config = dict(
    router_score='softmax',
    n_kv_head=3,
    vocab_size=8192,
    norm='layernorm',
    norm_place='pre',
    positions='rope',
    init='normal',
    init_std_qkv=0.0332,
    init_std_o=0.0332,
    lr=0.000859,
    lr_head=0.00549,
    grad_clip=2.0,
    final_lr_fraction=0.05,
    train_tokens=320000000,
)
Below are experts of layer 7 (counted from 0) of a mixture-of-experts language model. Rows are named router (the router's row for the expert) and show model dimensions 128-255. Each number is 500 + 25 x the weight over its row's rms, rounded and kept within 0 to 999. Numbers have three digits each.
Before each expert's rows: a language model's description of what the expert responds to; "mostly gets" lists some tokens that are sent to it at least half of the time. This comes from a sample of Wikipedia text that the model never trained on.

# expert 33
Description: Surname endings
mostly gets: " Scott", " Henry", " Jack", " Jones", " singer", "ić"
router:475483559532556525459509510514476488494513488483482509486498508502467510518481495518515466484512515514511491532493490449531479509495500493474492481465481482488498495477465517489486530560527473538547477479520510486520497508487520552458474588531532475491515541487510456495503522488515484520512519519535502545519496478476469512489521527487474491468483469511496462465530485474481516477520

# expert 51
Description: Possessives and line breaks
mostly gets: "'", "’", " their", " what", " This", " whose"
router:500492488487477462493526512540534498452494491538536493514476511517514473504467515474495431512439508507507452500516496529498487481480483516486487487495551469518484510465497510503505473540512478472492484470514532515489504453490536506497466468481473519497477507504545492496504522499517535442520502531516507529490492525514474498525484526501516537446475442437498531510461491520492531504485

# expert 28
Description: Personal name starts
mostly gets: " Wa", " Z", " Ben", " Ja", " Bra", " Gi"
router:463515510536538540491525513495483508491508511450427488460469515539512537509485487493501417511497499499447495549474473484495484516486485499492484495527503469484498505485513495510498468587495479507484485482481527530487552557515473491489475543577508543481467559490533518483519470500497480531526517481500536504489500521501472521481452507513468513528452494530519499476520510500482536503523

# expert 9
Description: Time and sports nouns
mostly gets: " years", " year", " won", " election", " season", " life"
router:483520535529501485453470516433505490515502495488483503515500479517489505540531473478527483513489495538519535476486479481510451544498508491519522486475448509498500465465442463527473513470471499496492528553506540491505509477495517515480515493438464510539474480465511511482492500479516495495490518446507535512475550534503497535480485482481490527553519464531517509482470509528505473538507

# expert 12
Description: Sports scores and tables
mostly gets: " Albums", " votes", " Racing", " 1", " III", " Awards"
router:479495508524518513486501496473475472510503480478475510459455544495477504546446457523498487482501513512515544541521481542531500517484512455514503538495506506493493476510483509533512508507466476510523500486500533460475522454531500464495531549497532529485467529500556497503483545482570498504522530515500525552557487538519481514475459507521457512507505477523530467503495519498482512517523

# expert 45
Description: Clause-linking function words
mostly gets: " as", " when", " where", " became", " As", " been"
router:500509490526490524472497473504504512507496516510469533504487478515517509473545504445515475493535525519528529472483495525523450479499477515508524456509514519484499514484480487527496467555524475481520506521500521481512507515447512488510534497446503492517533507473483487448496494517527485578486504463522521509512559519499495460488464531494482533559514503474462490471496489511514489545462

# expert 57
Description: Inner Greek-root pieces
mostly gets: " home", "met", " birth", " present", "ogen", "raph"
router:499534506558521476469465526499495481549496522496486503551504466519501501475472477529528525472488461480517504502522532498463493524479505501519442497508472477510468480502485486465460516447533506484508496482523492504505443517476513492509442503505515487516516499509505461500487483511494492515495491527498513500482452476523534513458501473498519495488459529519444515499512490519530505484462

# expert 3
Description: Date and list separators
mostly gets: " February", " ;", " July", " January", "born", "2022"
router:500483483503519502503490520530479516483530478474444474499483526494499477528444503466469511498466479534536545481462471506515522457470494497485481532469492463551550492455484519486534467519531536514531502513485466508509482462555445470513529504475483481502530474548508472502520498482520454527527515487522505541502474507531491464517479515557494492505519501532515510483551513500493436530490

# expert 4
Description: Inner word fragments
mostly gets: " ad", " bre", " med", " ag", " Nominated", " le"
router:491468506531487454483527521511527511491491527463464512548535478466464525443487482507511500491440508467500521501495510504449450487539502479503443529486512504490495507453516491439464465481452487456479508456502502496497517584463524460521495476554522497492457502532484504463494464485520534456509523470492513530527512498480463508476479445472446525491516503478524542493507498471523521506491

# expert 0
Description: Time and origin prepositions
mostly gets: " In", "In", " during", "On", " On", " until"
router:499476484495500460512512510479490477482499477486460489555487502478552526472461506513517510481458453497510549484482508553519471507493498482489513541504488489540504528491516510500514458505498530486498551495471481520498491497498534469452516499499520556491526480502478509481477449459485529475509532449526506530471490537506498460499500495492512483480549473537552504490529534546496489545483

# expert 48
Description: Prepositions after verbs
mostly gets: " by", " from", " into", " during", " through", " against"
router:515479501525498504460488504495492508499498479498478507513468510477503509505515484445524528527482488510523491477483496579501446528497513490515489479527532468518515525499491504512514457541502526496520524504482543486529540492488500541500520542488523493509497516504519498490471508451501484501471511475526532506512509516525517503468487543513491482554511495518486503501549536490510491548494

# expert 1
Description: Mid-word foreign syllables
mostly gets: "ript", " Israel", "oci", "cio", "lor", "rator"
router:472537547478538506444517500569482497517476541502456481522512462479469471487503512546484496500528491479545500500480514530495466487512495523570451520488500479510493476488529516467539563483493463497557489477518545525512491517494512469516475515538490488473506536463499465528473459504525463479506503487507503531524520506502476504517500469508466517521488498502482515516492505438516536484492

# expert 47
Description: Numbers and table cells
mostly gets: " Phylum", " Coordinates", " 56", " Animalia", " 58", "ο"
router:491517483539519542474505504514503524512539521527466497468471488495473498528479516508498506518514519490512508526472493475509467551473509537542503533507505479539450468483491489470486547502470427517535476484503511523493530520519497509529448501492492517488470513546543514556490519472507487502526504511510530541523492498532493516504527533505500492484482486510512486503516484497489516500511

# expert 2
Description: Word-initial prefixes
mostly gets: " un", " per", " dis", " pro", " exp", " pre"
router:489492502519477482479522487492489474470533522524504488517527496517525495494507487465503486495505511491492525476474490508447515492503494478507484561499546489506488493505519540481519476505495509460489506503468526501497518526472486437502487465528529503455446471518498516534482484512480525494515549530505514499553525482488511461489460461447461493551498481465488522494506462491532526515459

# expert 25
Description: Table row structure
mostly gets: " Votes", " Animalia", " Santa", " MPC", " ±", " JPL"
router:469541516536484517473465500479453523501513520487477486496486540495504534539479482488482497522551463537459534495499478513467508524490472502504541524495512523508493455482494523442482474565504486500486502507492514476534543540527507489508497508465500477519497496482491515520485518468486483493502523512518537493526506521499470525510511506540505526512474511533497523490505464487502506522498

# expert 41
Description: Latinate word-initial stems
mostly gets: " qu", " res", " Am", " Av", " exp", " app"
router:496492524549498493485556507469486502530518505498448525540499466517542531539531459501486501480465481512457503517495493501465469494518490510504512541494485480471477479521509493486492470527518512466485539478452535519497505520474471460491535476536485510473474476484511511514521502464498470464478542460469505506535469494485496522507479503510469449499503512483505527473490487449476542514532

# expert 34
Description: Sports event prepositions
mostly gets: " Kar", " Da", " San", " Won", " Er", " Ter"
router:515507528498469521498447497473516525492492480465485490526474533489531505555459447472506467498457475492477506488503502537515480520460504478501505547508471493479569495515486533496496444526481516459499517505477520479475515564499519493513481503547520510488510538475490499497537515493467514505539509480510517534494512585507514509474503471520449515584518509562522493494484521495496516507511

# expert 8
Description: Biography infobox endings
mostly gets: " back", " footballer", "or", " retired", "Species", " north"
router:500505487472520487518495485516475535490515478508468501494494537478487504543459518538489500504525495525528491540497485477490464491483491504447505502493504521482526471484500475471492485504484535537518474560496479491517486503466522551499515491484520500528527474487532466516513505478461484538521509511505493520489554521498506539486479504524511517492535507532469497480508519480436440483478

# expert 38
Description: Latinate word stems
mostly gets: " man", " Man", "ort", "rib", "act", " process"
router:500471499505517503469484527529458511500474499456487471543522478449490458458500471518527523523462458483498548504525527484473501539520477516495455471455492517485505468485445478503498506480505529466528525475501512512470523510451517482495476485543515461513468505504482521445528496572513467446506513488536505513516464468489490514470490479500488494488534537464490515496490485490499514496478

# expert 26
Description: Acronym capital letters
mostly gets: "Y", " USA", " X", "X", "I", "D"
router:489551486492509518517494528492480456518492481513502505540509537491486480517496506518536416514483512545494500519518524530528516536513439480447485518477486487472537484509476542479500536484515523428486476484516521520527464478531511484504517527470487503474519537479522490532520536464478480481516515535552520542534553532502496504505484543508506520439482495484495440509513493511496482496504

# expert 10
Description: List and infobox markers
mostly gets: " Coordinates", " Preceded", " Phylum", " Clade", " Binomial", " Died"
router:495452509478546520514506521495465449490490506523506486485457492536546503527488509517516513493508508490519510518517492482444517512449518495481458556456545502500497515505498503512535504518514484489480509515471538524487476521424481474489549519527538500518468473486503507500474542516503532521500546525502519549492499516523496461484448475487523476475481501523512544489490497483554507473494

# expert 53
Description: Mid-word pieces in place names
mostly gets: " Ra", "wh", " Bre", " Hu", " Ca", " Ha"
router:495492544481492479510508533474519508504512480491462522532519513501466515516498511476484507440457502494477519535490504456488478495543465522455487527492475468514498520484523518484481458490524495544508549465518495491503466531512504534477446518542515522463519528499493466493443508500519506506464541463522513548539540535481501502487502487500525525489512490494528464507494450502520555509511

# expert 44
Description: Naming and description verbs
mostly gets: " named", " called", " used", " became", " considered", " given"
router:501478496531517512467513494505485476524502516511498493479497494464501501508522492470515490474529536496541487469452501541498457523469483519485503514495538508528502523520538464482506523531510506488502514527484523550507468518479480497538486488458498477501459484519485507528496458479472532548504525479434507519475493524505508434511487523490524527511508510510479499492529522507522482551488

# expert 21
Description: Foreign-name syllables
mostly gets: " Spe", "pa", "ha", "ja", "pe", "ä"
router:499514535475516489493507511506478471489472508557468497522536520525480547511504496533504505462483525500502494539515508460532506519505506506496477499465494472530488564435509502476511541544512509510506516496550526527439458514487529537512490508538522519493524542532555466499471522466471510505469490450468496519509513483500465486501511502515501490471522465509505472452535470478481537484483

# expert 23
Description: Dates and counts after prepositions
mostly gets: " March", " Nominated", " past", " January", " February", " 19th"
router:503513508469499506481497536479464493546511500486453486545506500528509549517515478509494492512509503499517517504469487503477526511516481492515520514465494494496473475430504512511487471480485540502489545482538475525490492526494528464487487470481566526471487484465480486468434527501522467469496542478496517509495512541513471480508494495529492488482512502536569487502487528493475487522468

# expert 15
Description: Mid-word noun pieces
mostly gets: " line", " land", " album", " war", " building", " Hall"
router:476505516526503479470493534454483496497532526513460500509494491470492472462490520513500448467530477533569525535488466469528487513490459462479486469445515474500517498492501498479500490516472483513493500487524518532504523507444512487507503514512526515508502480502485520483494499508440524482511525492502510537522507511524476531436480464463507520491523483477504503433509470529506507523514

# expert 17
Description: Name-internal syllables
mostly gets: " Ya", " Ko", " Dan", " Ken", " Os", " Pas"
router:501538514482542493504511458539524459527476478481488464493509527495493504492484496511529494512513495502511513554477482511525505505497502521515481493454483506496499513499510526532455487457507534476526513511502485517523459556524549481492504524492493478484551534509526526508482517508480467529493462530450511513473561534485537491474496538517474551471507488475515528469503461495458497512483

# expert 11
Description: Ordinals and years after "the"
mostly gets: " same", " 2023", " 2018", " 2024", " 2025", " 2015"
router:486512523500500485543475512513483494535508500463489482537498502507513477534490487501470533516494503530513533478488485472522536525521474447529530528488499490532509491505515518521469542492512484483529480491475512501494462523483486538492512489498471484468506497422483493454515488522468492431517521485523530547533539524519501528517459487501481481531537499519513497509463492526493495504501

# expert 50
Description: Romance name pieces
mostly gets: "cc", " Mont", " Att", " Wall", "raph", " Maur"
router:501528519543537505492499544478519466534503524483479461499484478441509526525471507544512498475514447539495502521517465476500483545478516523500465522516476509471469435492491511481478488536552502515524477482541522527514522549525475458488479526534508502487462529546512462484519441485475515449501481454493507490495454520524502506508486493521470509464442546542499525462466484480483519453538

# expert 14
Description: Results and chart stats
mostly gets: " Total", " mm", " Votes", " won", " Died", " votes"
router:493540505485465561499479439474495502492544449472481516532511499455516488551541432473534475538486490478543540543511492497514493491456519472514538482488490522450541496523450542512478477445466482495535495536498494468468502546464508491527488483469509599541530442494461492511496536486472477482487512500514506493498510507514518511464497485471472512504479472521519515488488512486537485483474

# expert 5
Description: Sports competition terms
mostly gets: " Cup", " kg", " season", " election", " competition", " Championship"
router:498518488527477481481436566512537458527533490508475495481464481503496496541506469497479473519488512505514513493491445446546486525497493510509559505528470499514508488513472509509451495477503481492504494510543489517495535509481485488506490519452528523497500497442494467506513505526497487458534516486485493520506518529485472528499485472545474532446513503495529540486471475513496511484488

# expert 7
Description: Mid-word English fragments
mostly gets: "od", "istic", "ile", "osp", "ox", "log"
router:492569539522500483483467508518516482531504547520469476504487462501463538472495479577507513460495496503508507521508507454496508503511494536515490525494444490461431500464514515468486452455532539472510457526531507516494451534491511497478488535519501485517491491503531477490522463492492503551443489498457492490472437477511528505495477490521478495450510557525471498481476480467512501462476

# expert 54
Description: Syllables inside foreign words
mostly gets: "ti", "04", "57", "03", "29", "08"
router:503540502511510523485462525529495488517492520555465476526464545512498476511485478524512524471465470451484487507494552497459479523460459504553481522505458498543460458492482506465556515468492456528509478495495527512489454493486539489504458542527450507467544541489506465539494508504518487495483496492535500519521483497505495522535477498551470496499507461478508520499528450484472513510461

# expert 30
Description: Place names and separators
mostly gets: " York", " England", " California", " States", " London", " Washington"
router:491517540505463538489507492491528489498504500497501520484492515494470494545458489509475546482489486539556520501483476458534506501468488512511496512493499506532494483476522525503526523507503526543516517506520492477535497495538501533495519512438510471461510521527506497496473533502533483521538539486527522527509499479509491504485519573541500512502498528514500497475508512478495455483475

# expert 13
Description: Sentence-ending punctuation
mostly gets: " but", " because", "!", " :", " although", "—"
router:510509521488495478502518490514489510509541508504483517496493523496466523491517481479506470498507549518524494520502488460510512513501494522514523491475547496563499493501496504497505513512502504500422486498485494448508490398561482470493514493458487488482453546524529504512462524533531487516529491503494504527516522508509467537509462545499549576515504474434537515480508526503531463507504

# expert 49
Description: Country and place names
mostly gets: " London", " England", " States", " United", " York", " China"
router:487515528489492504506455514534526515493485507525504516459519501488483519514458501558517490486483497527492519464487494509500512504505468504509416511492490547534557479471516525462504528493474544532491489531505494504524477508538494525526493533501515469437539543497483495518493537495530505473516500468514507536488508521489539497491523527511510504494484502521526474507527490503500488453491

# expert 35
Description: Prepositions after verbs
mostly gets: " by", " from", " into", " with", " when", " after"
router:485463503491511536488467454490523532514522498479501496507480472478553511470516497468482532548483534525546499496523486581482473505491492487472497491503505492513507505497490486546494434495505490481476497515508538476515521500453494524510491507438506539522513527500516518489476505470461517500476508475546537512500485502500483505499472523506530497523504484514519471504482517484499503516491

# expert 20
Description: Mid-word fragments
mostly gets: "mp", " circ", "ub", " mod", " Jam", " Mad"
router:497553516507554489489501484474474471486469533484499470498522459484514510499506499536522485486503503466507522495500485458532501568534492489455494488472488492498486480492484502515479494492534565448501512466494528529469432545494515537516492492520488515483547528520517492489523543493467466551496490495495506500493536492512489481502485534503487497462538501515495525518504483517481509500523

# expert 24
Description: Publishing and media words
mostly gets: " published", " Film", " book", " television", " Not", " film"
router:479479516512509508494476544477471533493490518529511507534512465494520458433499501472493479498503477479517559475491513428524502500516477491495471479488520451508492442511468505488514533491423475469557511534508501514525496490490520479501531550530510480452492509435490507491501507496514461521524546487489529569536502500486490499493490481531476518498475536470534507506532497507543517515463

# expert 32
Description: Team and place endings
mostly gets: " Island", " City", " Bay", " Regiment", "gers", " Racing"
router:496515536509518500518477536478468471499466479509494483500486496508486508513480523546536493478465472490517503513481453449469462503486523504511504489498486457512500470515472484481442512505530512537525524519532542492536466501486541523485524546523551490475496516540498467496504511497513483424507504478497513529523463519486474488497506488510491508492464479477532477480496478471463547455494

# expert 27
Description: Name-internal fragments
mostly gets: " Michael", " Richard", "inn", " France", " Frank", "ais"
router:493532529521548507497481475490507452539462530499477477490466528519518528535503446557522480487510466511500516537474511524507501487490511499542505491467508502491504480496479524519491510523520565512499460500542507493489493526504524498476513535533523482472534537503513461515507505504519490479550460485481513512459478528500523504480490503540519486485477558531512502459515481502469497481485

# expert 55
Description: Narrative adverbs and auxiliaries
mostly gets: " also", " they", " be", " only", " then", " later"
router:519519478507493498486477499454439501504509483499504500510487498536482476478528476465477539511478509554530535507516478494508508459549451457507513448569476473453502463505489504502526509474489483473499529525492466466506513495511429537495487508442483537502508463467511477482473495484549472542487478462524517538566525514487464486553507552549497511504527487473486494540509500517466490543487

# expert 16
Description: Table and heading starts
mostly gets: " Gu", " arr", " Sw", " Clade", "Sp", "Gu"
router:488460484542475520495492524443487489492498509522464492548531559482545491576503452486508506534476494491435535501537518529502526491439494469449502538519523553478522519497516545476488489521511509478484497487473520503488523537517517478551480507553533499508488445475486478538494500479445494458504540536497509484548485450485494484507470471510416503489511511516511490536512482524537509498461

# expert 31
Description: List item separators
mostly gets: "ić", " Committee", " Award", " Medal", " Records", " GBR"
router:472498498550516523444491476484508527491516480504438501483468526492487477511499480503512496480528498523546509514485489460550476505465487526513455539452517513491528472497482523509504533566467448555506472474511469480494506502529479483507494538548526498509459514524510475522447529490515457545509528508511510541529490516517469506481514515497481514507514495525502490458523486508498464516494

# expert 46
Description: Consonant-cluster word starts
mostly gets: " cl", " Kr", " fl", " ac", " dec", " ass"
router:499454500556510520472550510497511449549496474476475505509479490499505488521493504526468512530503485484451502523525457516505470512485461529524493525531456482487493456504519491460480489518509502491498526486516522515472482561525505500476458540555519550486491509534493520481507517473482481458512485453468518528542477514503491515511509487493459501475488512478486506500502503466468535519498

# expert 18
Description: Common nouns and stems
mostly gets: " war", " part", " app", " list", " campaign", " port"
router:521513524511503529491498527485501501518537542507480507478492466498512513472482519534498506502497425523515460502458417464480512502557497529488458463500527514488480513448510459481471513534488480470494517516526563544495485500487512496502506510542463498504494482524487516510485487450486477420518530511473520499483511507511467512533454462481517535473512512498483503463516480466444486519482

# expert 58
Description: Table cell separators
mostly gets: " Votes", " Animalia", "Species", "e", " %", " points"
router:493501516502491507499489467493498517512510504578450508523469467469483510523486466506509543482538471498517477535482492497520512506429492459479513513526531517505513447522461499473493555520494482568533490520536495461557505542527539509471490496456538507509533488530536510510539526479499433515508500531520521520506509526515513487521489525509532542450511513499492481487486474477526504515479

# expert 43
Description: Media and entertainment nouns
mostly gets: " album", " music", " film", " song", "Personal", " video"
router:456505482544517458484447534482526499449491517471470488531506478463506457466500517491521518507485495479616501489506484468506517505466504492481474510480512463508515505522508520513472544522464486512515469509529530507494528518485515503483503505541514483505477435496479490511476473517454540493477482509488533557530491491487535517494510490499474488514501464471502539469511469504528512499470

# expert 61
Description: Institutional noun endings
mostly gets: " League", " Cup", " group", " members", " Church", " Council"
router:474497465523526464529456561493493505502520514492475489542473475493476506503487497535506491509497499570522531544495482460514472516487464487484524491518444476494516522502490492509488550475507463499528493506538498478504499505445480504514560518540483467496513485436479479486572521518516492451526522491496497533509512512528509507476508477521460501491497492519525512490494493498506529469512

# expert 40
Description: Award and nationality words
mostly gets: " National", " Best", " American", " World", "Personal", " Women"
router:494482503497519508471469520493514505504482499454455541562503506470498523540468464469509478522510519499510494541540511478505468509472496469486483539488495496504527481540485552512486501528464520484508464551478479470493480494441504502519561529540516497483474483465466483526515523485516495492543506479499511529540529501504505531461483491536493508491473493502512497488503483499519491465490

# expert 39
Description: Location prepositions, list markers
mostly gets: " near", " •", " located", " at", " north", " south"
router:490490491425470507510477484488491465481485476515447501461481507512526479534516506464486515498487497513539506494512516521484553502479517559509522486464508535502526530492525499522545488496522464518480523502438513535521502504475464503511494518490528484504509502529488492517418509506512552512470542507492516516475497523509507480467471509462491486505518521547539470529497536518527466527478

# expert 56
Description: Title and place connectors
mostly gets: " de", " Da", " De", " Che", " Del", " Ak"
router:495509495480515500470474514467522518463478487486416538540494544511512495526449500464483452477455494526543527487496497525498495483444513482506490508490436492546483545508503503481483430491502503492461554527445532533518497541466482508487522525564508522468491560493486513531503538471527500518508549438466533552501506510493508505459477505500480476492482502521541492516487484527485523547495

# expert 42
Description: Articles before noun phrases
mostly gets: " public", " red", " military", " Democratic", " ", " Soviet"
router:512470458532487507474529484506484516491508481501484497480466459520524499493477520471475479483523504509552506500515463524507520512501487462464517521510524506496513472514562510509477498506457543490479485521493525515524469543506462533525500472442479542486490482474502502518496519497539505438493545535532538538481492519530480540479456503517483462447486517509483458508471527514496480508474

# expert 6
Description: Name-internal letter pieces
mostly gets: "án", "itch", "&", "ü", "í", " Juan"
router:493534486500554451506504498535525471524472486512479467477510503467481502549467514524552468542462484488499512520490534502523511506504529527442495502498507506493499538490502514494469477492562564443503495524479482490509454517514521452490513507510491489482543525500527489509534512479501518511500474492484511539488592488483496465461469524520485482462509542460521493515512460547458501502496

# expert 37
Description: Word-initial pieces
mostly gets: " e", " di", " ne", " b", " att", " syn"
router:481493528502496490494532455463489506517507517459454521511494486475490561477467527502492498495497541532487475523476487511485526506535491480521489528531443476495526494479549502469486490579519465475501486471505545508523484543501456479483500499591474472458476544498458523526525482500500491485520551505486520544500496507486511499511467456474457471544464525478494464493524521468514572508519

# expert 22
Description: Prepositions after nouns
mostly gets: "ir", " for", " during", " For", " under", " among"
router:496512518526518523465502512475545512468515514470490507537450518478511530483494460503537469485470512503557526468515522499529501502504502498486493475507501475518478519489520498524513399517512451512495487472487542494478468513485497534506484498507512523520521534502530492492495500487529490503538514482528510540499483517518486537525470540523470503489486490519467493460481503490489526508520

# expert 63
Description: Word-initial stems
mostly gets: " inv", " ext", " exp", " equ", " opp", " ce"
router:483510544542468510502482496496481486503492486487488466490464486490519487466510537555491518475508438481453505501493489486459504517528498509509474553489538484497483478469509523465475516514542473446499568487480511536489517522509506478497492493537524523526520509489467523523469463499472520459490547495470510453540486507517483482492474487490509509542525494507508457501482497488507486469469

# expert 29
Description: Table signs and heading marks
mostly gets: " +", " −", "=", " %", " ±", "−"
router:468494476508474567484523516482510498545542504515494432481470518504487506552484523485498525503526495512519483507429511571537512504504462471510489547478490475495488461503480517462481501517496482516502507525510508517512513516512470499536474509484474511454516456561548508549506506513491467517543523540497531531510507512475462511495473517490508511434476502530509533490536499464525507509475

# expert 59
Description: Final letters of names
mostly gets: "n", " Lin", "l", "r", " Gary", " General"
router:495480544517497468479516500533523466497511516471448519531558550460457519502485502524504474451492472487532462538507528525478471499521473510478505504488511494468468488450514508500506488527538553515502486491490492486482486516521515517490494534534530493492509520495540472505499500477542487511535508486516505536491504530464459511450480525488512511458483493542495513488503500564479535478468